config = dict(
    n_layer=8,
    d_model=256,
    n_experts=64,
    experts_per_token=2,
    d_expert=160,
    d_shared_expert=0,
    activation='swiglu',
    moe_layers=[1, 2, 3, 4, 5, 6, 7],
    router_score='sigmoid',
    normalize_top_k=True,
    routed_scale=1.41,
    balance_loss=0.00102,
    balance_bias=True,
    init_std_router=0.0188,
    lr_router=0.00152,
    vocab_size=19284,
    norm='rmsnorm',
    norm_eps=1e-06,
    tie_embeddings='early',
    optimizer='adamw',
    lr=0.00231,
    beta1=0.95,
    beta2=0.95,
    batch_tokens=65536,
    seq_len=2048,
    train_tokens=306300000,
    steps=4674,
    dataset='wikipedia_en',
)
Below are experts of layer 3 (counted from 0) of a mixture-of-experts language model. Rows are named router (the router's row for the expert) and show model dimensions 0-255. Each number is 500 + 50 x the weight over its row's rms, rounded and kept within 0 to 999. Numbers have three digits each.
Before each expert's rows: "gets" lists some tokens that make up at least twice as much of what it gets as of all text. This comes from a sample of Wikipedia text that the model never trained on. Tokens count by the router's weight.

# expert 45
gets: "or", "er", "\n\n", "ion", "ier", "-"
router:541483533402450514455491452506399429601531568486555422550440490493643516450543450421488516518546451551505498479474455531569411526533516531502476417537540489506516576551535571440450511425516541408557528426460487446480450469499438541439413632431463512440572528496526486498500429529523527549501521512474515458514483438489475613569492482462463528482533524484428495537477540494474520511515450544469442429491473405507542478556505499490521489473489580421517590523345469466521542524474460478497401547521470466511527503441480466382464573526540445486477419476524453539550638479545536597406433557539457513374510442487521506473512473526452517474491540522435468406442443477534442471582395630484458494589507525472522425513529466518496536478517450386518479547471447535562578506521539

# expert 57
gets: " and", ", and", "| ", " or", "s and", " and the"
router:503527537462498406505479482485415480560550478533522427581508570555551481436386564422505449505513466506501435530476519502532516494459537516516518532605475534441457447529485609433539541467483492490462424443488485405533469515497535499469415517488525598490516535426590523371495524595530541493529447489419546558517535542449504589526459464439502436508466577472476447480451576587487532569601492496440513436545410457506557491480538571566588637472453539399519439476432489481519566480484489401488494484635504467607523612515538472503494526527564507469571438528536474508503547434460364556423524493624514475430504491487551522470469447465491501558508522519507534395566405532434505522510475519502419503536418513472493508618465509546515467430451452463464511534447487527568496531469544

# expert 5
gets: " was", " is", " were", " are", " is a", ", a"
router:524545503508476472393511498519448516529490492509506503596596494515537397471449515453497480496542524472428458569529564506670469482455521605609372441548536555543413548602551575500516529528521437469539489437429580434492505468474516504439520595518532448468589551492474533495454528459490442539519495543463533530443472560487485580515486483432558495503574546548508502457454583485554476552508371526475544505457542494517573449585490577521482633509431483471500540603386525482553495546493540433542518520533543496476471384558458494431447523479492496484487551475486436515513427536568497545459455523618511451470479463482542489430481457456484470508572452535484548532509561501452553507583399636481412521464476511417513510513502433463490482411506471428445525593485530515429594500452533

# expert 25
gets: ".", ").", "s.", "\".", "es.", "a."
router:506577504499468433490495561458348484531521517445557445524466575493557484519551542505516516562490485577493458541481535573458501459526521564594510456538526572496552560519464564493511535455524536484543491461531525461430505489408464504514484637403501491432511512489464474482569464571570415571432445525494555552488444456518395563554511492513464510473546444457475516461381542456486571504511515511469486359467488437458490588459573587529486522468473524539474488514427485500506513462373436382537445530512476492510489515438478497374363551445547490446511507528511507508509457335464422535482436467609452558471557503529580498458500530493491490508516581534512520460570449549507489545544475602380429514449507548530535485549465446371483515447472497411490542560418432502459519488485535

# expert 51
gets: ".", "\n\n", " The", "s.", "S.", "a."
router:458506485425504526484529606459446432575520584408530457478461548565534459561499561419519510522514473486422452593537524547573525485446515540604556517528505596461535525481524544441520533512518526444515541430502509428520510540547451479499472616458531525399532448470514467484474495589587447567493485560557558468470488490451398577509499473417533530510487531446435472541396506477509525392512450493489564435514449459518578513461579574508531553499475533422477529532460539534475594468483476489573453539569485479501530439558530526356421534512587511492467420563498508487493446478497451517491380488610466506515605522524510561497503551445423544519539440578526441474511400470492516486512427542452398487515524583406463504525413467507472608540493561461415502583493377536489560487560484

# expert 11
gets: "–", "-", "/", "ent", "1", " out"
router:565472465467494459425500590431425455511533489407548464512510480541561499519466510415491539489502461551549408453610533467570519527443514569545550464512489602524558554539570567450562517444503415461494537517517413431501543504498475519575370605413503537416543540513550472501448453521520608476556466530477526591499466461445461541516512485482494512490551462507546467523486566587515549473605447464500476539479489489524575527619511540491499477458424486489558557546479452480514538449484475439529397648571494471420460505515518446484518526489531481494531329519461501518503471434479482518456497471591541551404508507525593467454427537484511479565445511491460551513460410420480383435513466534482444531528471556402596572539506431531538565429511460451459545531475417458496574537517434

# expert 59
gets: " | ", ".", "; ", "0", ") | ", " |  | "
router:535466522404455498448485513483468517516464519513554503519510528520625513440473487436524465528518448541422457568447507509606443512498516560557437462511547495490565585493572554490514547520560537412471400532525412423508493545405595472566453603414571522432541541488515475515443477505510560564522485499542545488459520494456504490439436533511556537465443565464448471484427604510419491523528449516489471428471473456446558457408506554509505497504504461464560524551485487521476585443502491451477440518589471464466509392511532400454479548453546586501507384558525485485536486457466458495476440502696494556431525498530515483443478559424456457543557422506545439428492492533462473533570432499473441618463622553380582500480498474498487553429497504460501532487526376440528549477409530

# expert 53
gets: " a", " c", " f", " s", " p", " m"
router:450479412523477531474436474492474489557474548479511454557442469489526490453445501402540509519453528528446486499518484434607518572412528553476457517544529520478490546516522521425589511431546521531529549516431485375495502508537513542504512583510548510463555487481453529447547427535524490507550499486421483414572556520482465493517459499536445485495448418499459495535520556532432572528509456417490468579550521575499575543545483672445502438519436494439555565494454529604581453471457478412526411443493472483466452507465482461445455522499542575540459532517480490498435456481517473486451440536692442469443574579569481550469557628533497502534512521496543473441542423584487468594510436580503388556462554466429451525581513441430498537421509486483454428617504430562422525543557536

# expert 8
gets: " | ", " ", " (", ") | ", "; ", " |"
router:448436493482508567415473527456524471494572526424435502551536556472524486439556466474494493585531487505445485538494545462634427486536523581607513474557481494567472543538539493405581539464498484418536485484450527486535480420472448487501429633468594535442513501536476471455546535512531568517522414518469583518437506550546483473562501479529425505475528524549451499498454523547395527500554459517490468495477523434553597428499553565607380540506393491402473566542449555483502519501491501393514424503546535517523489516547539447407371570439502437520513365486515472524477506439510502500464481501605565488465497482475546561440422460527525466534543531532556508445610449470517426585574467520467390489507633525483588467500490453507487568456452443559467539522471473569456562468435517

# expert 55
gets: ")", "),", "\"", " that", ") |", " it"
router:586511467475514415509498534451461456555485451432534430540522480554538481520463497446548487530489447488471471490527547445577523504405446543518600455513537544468527530503640518458517549389538448431502555503440506386509537511413503513550494586436536552438484492533459536471422577396505455513465444488512549533538630529454490457517495490569487497525541488501549482428517576486520543416558484523423449583533518401599555577567575536516530595507402485496547561568487470427492534524467426454572440481475436521556507438468509481425458555398606482469648429527496587558532494533524438543532469491557502509455531501533471488393521490439435542559530483485530533498540492494533513527550493628424478486409451565459497499613499488478575522460483455410490504572524452523536463444521547

# expert 30
gets: " to", " would", " can", " have", " not", " no"
router:564484494507518451460483477393402452480484526502575478490483516505560511472425545416600494510443518493572467481465593593563422472509543539552550494518540462553474599528449566519512567550454454438507497527457534381596441554487488538517471528460548541462620463485497497498475457500510498445513455512477550535486457430464524471501482474469489469528519638516519539471485571598412543556515426561508572401485389485591507555508536529469506534604423564433541532513460513508556509510472453377606492463528509491403478478465560506457502510471508542522531423481482507479503620494511379514516446487606480558483534497558519502504485430493435556580486404428515506493471457577496517562564505591447438533591536512429501499568535507486530595439527478397480494453591458493558610485437527

# expert 33
gets: " (", "2", " ", "1", " $", "("
router:515375597470474474461496537511395519555529495485532456463494532526549481502480543445571520618499493428446449532566551452622457543492466619515447533493536604559483516562537507510538508512561502524515427486539442462461522489496473575438449531443563530427544463406413463506456506510554478567515501530496548490463497417438479504552413484533505506521465536457463534441400576570434560505545414458499514529514508543551469525551525552519482563564432529500474450453482514507591556536421443424458372510550492488530467496479507474419423595444574484473532393526473510496482478452529498535425477496574519465427517519461432494485529478459456459475506447489518593449523502514479411522606446566433451538515642517501588561541446454535504504409503435550426473567565425386493489477425410

# expert 21
gets: " |", "\n", "ic", "le", " | ", "ics"
router:563496592492463529500531583515468520493562572447508452522511481655531506468475459393507478491527405539371497555500518494533512535447496529527571536562592497446540599561533585517557561491486503379564511484509556449518590535503541491522429657443505493465492539519552561508492520583530556487450458463509545529465512502506480501529491491501492552509548506507455458445375514451455556524526520444473547554546452477483573521473481562481551557480421471437469520476405469513518497469518526377493424476527494444501489449423590416359531556458527514576492437447501417524453537572538486530441465547586520577473567486489571436475479530437480448582494532472494510465428438469576447520540456603497498530465515462414521451533442425450448515377486433407503504523537426556464494533499582

# expert 3
gets: "k", "an", "on", "ar", "ak", "ad"
router:489560464498436567427572489414458511455464481416504446541420542608530446523464559476551514571446415488512428570525609542588439425482515540586501507537538544527516555555620518471616521466531558440485534476475552440493511539475489486497423552495491460418560461552490488461484476558615514478474474503472526590419505479507506475533489560474525533473566506507449519450464518455460516479566452527503485567485532417479691608609557569460522487496431434396463514467447483521520524511467534491536433569559524522491494513455477528430489545478506518434544419532552561572561545523554489489478459517660526516434514478467484478451531483499456481595592522552487490447580465436480513463572378599447505498499547523466504450543476572465447544459536559431478502593553469482503531463466538